Weights of a small mixture-of-experts language model, trained from scratch on English Wikipedia.
Size: 13 layers, width 224, vocabulary 4096.
Experts: 32 experts in each of 13 layers, 160 SwiGLU neurons an expert, a softmax router.
Training: a variant of SOAP for the experts, 555M tokens, 8587 steps.
Below are experts of layer 4 (counted from 0) of a mixture-of-experts language model. Rows are named router (the router's row for the expert), gate (a neuron's input weights, with its number), up (a neuron's input weights, with its number) and show model dimensions 0-223. Each number is 500 + 25 x the weight over its row's rms, rounded and kept within 0 to 999. Numbers have three digits each.
Before each expert's rows: a language model's description of what the expert responds to; "comes after" lists some tokens at least twice as common just before its tokens as in all text. This comes from a sample of Wikipedia text that the model never trained on. Tokens count by the router's weight.

# expert 27
What it handles: Short single-letter or two-letter pieces near a word start, often after M, such as u, t, it, d in Mitchell, Muhammad.
comes after: " M", " m", "m", "M", " N", " | M"
router:488503495520526514516457538482515527471468484488507453469496529508536489507494536515536485503553471451479475479480535529463481500499510524508477499491529462525489476533514512496458491509526477533495542512504498484503502463549502456562493524532503473532507488499515462525543493474480542556479488515488503503467532515542497489535479441473453491466505541514519497465473489515496495518487476483508500504524488528502488494493476460500547498514549509539511500483492554488500497483466482529474489494481499478472513479547473525453519550506453486461537501500493496470508493489474473504473543477504495540510475517538485505501502518513526456475487486476504509467463518478508460524482
gate0:494530524531490491538486516551503476493534488486505503467505478477474467521505527525528521508478510474519486479494457463483452512483507485521502499517541455504545519448517488472458491529514474520502510463501503473530503481504511500523510506478501527502483531445470482486464532555476490463523507514483493477472480505474452486522516529509517517508514483495496500477466464541498452524460503501481490539480515481475507494538492521556491491493541547513526520498473518525482492495540504512463525472520514520497504483443519537522541536517470484553498481553514559464532496526482514468546471493502537480530491461516501504508539476521480538501481474474514452503486509504527494496486
up0:484442520480462527529488489529501506510517478490471530506489459495489499512539490498532455461449490516542513491540470474470471521473455459482499513483458528516486489486492448485463496516483460473503473477488503497517506471509492497513520499500488483470486499481466493488502518491482495449517483500460477483464459495516506506483452464526520481528484545504492464514542497492516503537442443480498531494546509499509544546486492515501495515496553492497514523500467523516510520501461515526498461517483498478495539464471526535545529538521447479491522474495459485440518486489458499519532494518469522494495513514484475490533520458521502483469503494476510531490490511479507460453523
gate1:503477512488499490481516476545478537517503507478531498515489524491515485506493495474460510545478509507538556494524494481493483473504490505519551498538490514444508474489485496494511503519523490521505522451549509500514485528475497485505491498458459505467543525497484466492532490486493503488511503511585505508485497520483510462524528497516458477489547478505476503522480493516509536486537507472478525484509476540464513483487504500528508417537483520556515462511557489467467510502479514503486536490532513494505459444499508486490545424501503523531518531530507489458489522513490478468487488537479498505523517467524518528474529450522459500484451505515526487482504504505509472485471
up1:481553498510543465519485493472531495490498497487478484523495486525487490488508492486513563436573446488496519487447474510477475543483500484519459498472500505541489526523461470496501485477518544475528487510468490479503542466510508498471523491480498473468470486495499506502489509482536500510511551478468507461515519510482513480498502532512499520586488515520520514494491521502489473510527528464518503525495484434481508522510494486455506522500486504475482553483455512504486455523516508502521475505484463477526529497538467521502485526548483482479491475455544485487527482524523474480503495520488518464502474515495502478524517498530480467490518492484419499478514494507466509507545
gate2:482486488543526515480522498488515492513469502491507518456493479511456470488522529505494490523612498492499525498527473488541506501488499509451486481531509526520500500509489535475534482523459472509511543515472535467529474484454475471483557504480496471516526522483496480492504490460474537525502477482495511525496501496544475496485474510480498496508528508514487499478480512515510487520485486511547477484478522494489498524497434432471477517526513531519446513504503488475488488524505507520539543530514508465530488517455481481514501524522477494545500507483534546491495510476524487481525498478522488478439473551502530544475534540463495483474467500484471455465489511489500484496503
up2:476526487486482463446481527503500498520498479483547506510488499519495487476499519497557511548500465528496495519473493499513480517502543487480481499495507561503500514532482506508464510523529484515514522504535498456485536473470470499466486474486542570483507481506495475507514508449544474445498537535481469510492509450515550476509494501482522491478532502496471510486501490503486454527529505503473473531481494494471531498501521514519488490519496511502460459498513512536472521530479500468528478492515554505478496477513476463530497521532465535515529477460479502492474481530551480533534547488507490471519448498485516468505543512503548542481523471515517470532514454499534481540499
gate3:479485474536526524534505497458526479519496478491478504505488514561517492491556510520482513532508479532507540477500529479521464497539498484504491527490488517487545550510504499475521514503514500540510528479538516472498523496490483496521480482492478517561536493514495492486453493511523491467496529531508522492537486509503477496509471466544530494475527520576522482500490460492512505473544494484443485514545462521532534485461527525504526557521465513501504473456489531516513563497522487525535521489501500513499517498517470503486553497492525517451524516501515509484500514526507495487510519487461447466483522524451540532501499523506492525497444525454490506498536508496510455514491
up3:513500459494499469530505508496513538523533529466482498528506523544519518493466469524502526472497521475473474495492495485503464560503485539519506510522481517489486482458490478495466532546490476533494500482480545514484508491534492479525554505522499502471483507549515493480470532481516479519494543483468520462494485500504498484518518491514496500516475486532526511497533520525481481465460532498479514539503457538525528548440537479508510503492507484481484501508490515513521474543499483470490502485455462497485539449500532511492480484412530524475498508508479504490488461494519540518476515484454490540504461522468515458501438543487526512489524511499490530467482556523490513514475

# expert 29
What it handles: Inner letters and short consonant pieces inside unfamiliar, often Slavic or foreign names, like Sk-l-avos, S-l-avonia, plus the word all.
comes after: " S", " s", " R", "S", " | S", " T"
router:525458473532516534519542533489485487446477494509553527529561507495534501564461491500498558497464488477470463490432536516479516487510506474507523488517503486488518531492513479493502490507487498482450514491522494516488502533501548508456525503508475521488511473475516517540524485516525481460483446496540462516512549482504494504546480518485505494487475482529521512489481533502509480533438494509489493492490478519519520487516516518532526492503521519457513501548485536477478475485540490511438532502544492479491488470529511505489515484507499491558499512518530492502474535492486465488477451517448545506465511481508493536493504507483517468505484502475461514498495507523493498516454
gate0:503499502460551498532538496465488482521544473517490508479462509485493466480464477482457469489494516470479484484520519481495524473460481533479477529474498529449486510457511543523486499471495478526505522486531507506498478464484495531501457483497524500515471527498518498531455460493459516497536524491514520485494499498485462528495535497471513514448493523519545487499492479488509516516483549413517501503481493513473486510497515466479528470505501499466475473480508495534481507479526507483517509515475513500481491533425528472502465453534493512483513456508524461490479489444554501489477502495489495488466488492505495520475450477482533541509530499526474501487480556506534501477450
up0:500528506488495506494511522517476490488476485505537547497494481535484496495529523476463501506512503452498504499522534469515523482486510498466461462494510527475463540457498542506465487511502468489519492455468457502493450483480486509493472506562506514515471527515545517507487467510492491499503513470495532487495536519478476498509481520518520520458476508496518503538513475533526548491464546468503496517473539507499507544484510490488482510509478469514512541476517492482467534486505483458481512482501513445471456494435488480499445493501479513533556476509520482505561464479487486512487515507465519495475506506494495504451447497529513482526535465535503492438541521505534495479450
gate1:505485486485505469512503535514465497528455491480513507475474526533458500494484523493460523462468464515517552488510511484484510493490476477474476540510465501477453543497531548459504534446516505549512521505470501498517517505472494551503459495463502499532532495521496486486494469466511502498476515507489478476499520544450519493497486487504531484450507505510499478469503500472502484506500496520458493488487513539513482459488510496481528552541524501498535541485486505496524495511543506465440494524468534471510500473476549499490493480525464526498479524521537507474546462530547496494468489469497492449529471505523512515490514508518495471500457513483474482512500481518428509526445
up1:482528484484494492473512431493486500487509511550469476558541516504543460494520474456532470524502488512499496494497468573506409492516514493485522470471517515506513482544502466548523481537448512485507495497480497518480507501543511470490515450557501490468468493516512501470461549513522456500503493491473519521524516484560515498528502489498489518549524496487516532497483506510532502481498508499521473508500487490493501526529499505482514521481491513528496510533479484468460499521487491488537508450512476516473462544513503503505486502487514469506531503446455497496439515501490528510510559500492505488479488481488463498528548472538511508500529509515489515515514504472547486481507
gate2:484514502516476477476524510509525505473516522513517517469490509471484546516508524468528487495471505495513448508542504531548487508521498529549520497506499513534471495567489508496494517510465460472485501515495511477504570506547519487544526522537488523552477474507501474487486512486475509494479481514533501470508467471497494526522498463474487471522487466520531494528510523501523517483521562518477493454504469508499502514469493482494514529523554462453471493531476496561528493474530486492516545464499479520481512546562471466495511450487548491508514497498459509515496494528506502519544503525517475503514507474491489482558504497472495511540510512558491536534474509523500529494500
up2:490496511479501477494537517511522464499527492510494479525471525500493442515457561482489453509496497495505463476530548462510526512473498504507458482478469491499481502541545483472507499521460517459493489509510515519524514480483509483467548511498496516499501500508466501514528473485508522526492501494460469482542491494533483509540530499506482501528488511483543518462497488478505493483529573524572512458457513449490510476518509467504490526504493523453516496532505514523492515482480498454569532529470495502462502508516484523505484436508505521506549533519514530492528492535509492506498525537502488537492511492523529470506567501530555481475516487475479531504483516483487546512509
gate3:466482502477506511485486466524489514489464496559507465521543503533512489498526524465473490498471494535481499537502537479456508493534494477495514548547555495481507501499528482516518529493461524528535500507524499470540488509532471502458473494496507536470511564569471491470492474474503496490516467518499498476496495524489512552544448532448502492465492496527538499520500541498496486462546488487488498501473478542528508545500483540494498497473479478519504519464456502524505482475526511482466515526479505487488498512510520496506480458487466527527538501544505471507538479471537492508541487499512558501479499481506556488496516505499509477502474496535491465533493482507448521485494
up3:504538490469507500470469498475458552523519510502487496486471498507447463501456491483507503529509519480495448506484484473482513563503486520477526528486511532508506494487498486491436497491528518505546423517488489470533485468498510527474474507505506520481534534500517464515484475511541526559459518519519495541519520466512495523516497495506502482500453474492481466529531502486527507517552469514512461524493488526509503495495487467520461491480482505530527493494479505459490473466530507473481491490517479491456486486469491505513487481490537504538519499461495482512447525485506534487546529481451544482544453526563534526517506485514482528493518496494482478543492503526500512532527

# expert 15
What it handles: Middle syllables after a first letter, like os, ang, ap, ip, ong, in words such as tango, rapper, upper, and romanized Asian names.
comes after: " l", " t", " W", " w", " T", " H"
router:515438528497520497451443499486502509502517491495480517496504497530509523505479530482581478492509500530493483522469516508511533507547486497524479483528534484501464536549519490478518455450509480516521507498495523504526466525516490491482516514511498443531483506524503562500512495555460524472466459499475505482506454472492496480457522475487564470476467483537483545476523485486511475493492514503513532508521471461538519515455463456499505531508504505508497515478533511497502492473478511489488485496469481525503497537481503512560497529500492551473465493523503522536490480496480482533457533472474459508494483506481517484458482486479511505498536487501480492457476517521528544497500
gate0:499474491499521493485473487504507496496568503481507509464486491515502502486496481464550521481482474492549523487519496493503512526478472475522463447453491507495548473531491523481508508492488463488421512470531483479536463487430500489464515481498441496502502481493529478462500523552507504506502497529481524478502478495494521502479491482498515476491507504541474499486509489497534501488510473538507519491522508510482443533489508455470491530504517542494483539493524498484488510562500487522509479511512448465500512470482548517496499508508527463527481480509516474480490516527516444503473529510489466476501479463501533488475446509478468466469517523477508457497553488521442507475457
up0:566477503495494500550515538464485472489511447526513499501482522481494491520514510431487512479518503471467459514491516534494476508498503531491494486511514505497494491480515503543457509484492554490503523458561521520479517511505528524489445480488496475474480477495510476495526435479531504473482479498491505514498494507538482485538524477514449442497509491522523533498502504493477538558471525507493444475507541464498539470499506517523505512509471510506522481479485466538542496524521494478542526490554493456497475479548556473484455466481504505500499529518504516487462526522500502491516473490468516524499509518480480488468515487496538479524504531507471546467489502506512546501489
gate1:449511503506523452495521552476554505488510481492493478503493435497531479483473459526491489531490498475455501516498497519508520514533540489457519502518496488534521510462450492480502499521488557531502506486490535477509480539513463493477451487500461510489486508492440526507476496497446540510513491506523524519485487503508486518493486487502506504494505517472515509492520546499497525466514528515472494482499485508485517502433466493551466496520468511520461542518517518481525481474458517501529505460551489504471529472525496496497490509521501486473507479541514468527530526508495523523486549476529484508510536454459534524493522519405495496495468500494518491508474462489497481498465
up1:510480480508497498510463476497518487535528474504506485476523530538455527508537508502499506484536461485476520546498496473473522530484486532485534500541549497473538505449504521540498523508490504492508528513536479468462503514497491506507478477518517485493482473512542474465522499488515518499473481465501478504503564513513541460496479487489518496466468465482471512519453515498455524475434492517532495538539519533495487485528514521508522511440488501503463503470463529506476490531469515518526485530511507497487501512492530533515526526498476512519544532434503554518530483500503527503506492593498520468508475535510487504549527480511476527530496510495475464503494519500474510528508
gate2:486483488483518491516516466503444514489518510518505559533538491565534498503474478531519458522467539507521476479509507548547564492522521488497505536480445481523530520484496507491535497502473490555521490480534466493521473514502457503522507513460493535470518505467529466513524536456481465469494503501506537487452486479530494517532508494496517455484478496501494462472483485495466488500526488499499544515486470540501494464537543509500478499470528491476501484509481513545520516486466500543459483508504477501498530522448482479467486486513462531533519493476510471540476489547507483501534500475476531457545497509486486515486500530490528511523461496481488482503486497513492508484546
up2:517508515514464482468548481502474510480496484516505532499511462511473542487506493498527508492456484482520523499501480513483461523462517490441513520530530479536494490506479464511496479524512505540497498494464484515475467493498500522545562508466504472468519533472565526531486509495527500510457497507478526520495489499485463501492514547518496487527516509471475472447473489524542480462491504528496515479488513512531477531500521506483501519479492453499489549544461533491483505531487513458469467500536506545461523542494532493455491475536507464537503482474481447509507479473516480457511455515481517511534473516511495502494554525528514473482481465514504505514531528557478512484469
gate3:483441501465493485534471466526470472545473464491486517538516545493522487471484500473477504469512485474521460467506551501544479490495491491498481477537485487483516503491527479501503509520482486457521582462486501505501484492508469476546553505487465462491518501509475532542518452471485457508513479485495467474495545485517522500507498488497515523537550486499514454475443493492457503505462500462499517525512485522493514487492495476527487526490516483453552484509504482473499493496489484482515487472522496519526476462519469498522498479485501495512484453483486492454491460474507523500479455506468501531505459489517519550484488512514588522513484503492516495465529518484496495492488
up3:507440476477552506512491462474485514487545497525514491501540563455491534458523503508459483459492539535466485479521511489514494519489486505499490540492495462474503528506484513524457507513507487472513528507517491468489479476448525495500493488485516486474545529463536486521467464468485487518505511497460516501509509494489513538509497489505491536536506479508445462471536478512513496532451552539466509501533521540503517448501491495527479507492501516511509509495493475462521486490517484501522470466522509506537509437503487505510522466467488484503478487462499457497516460491471479532487494507466486548503512505545533540456506507497558523497484502518460534499543466514492501523471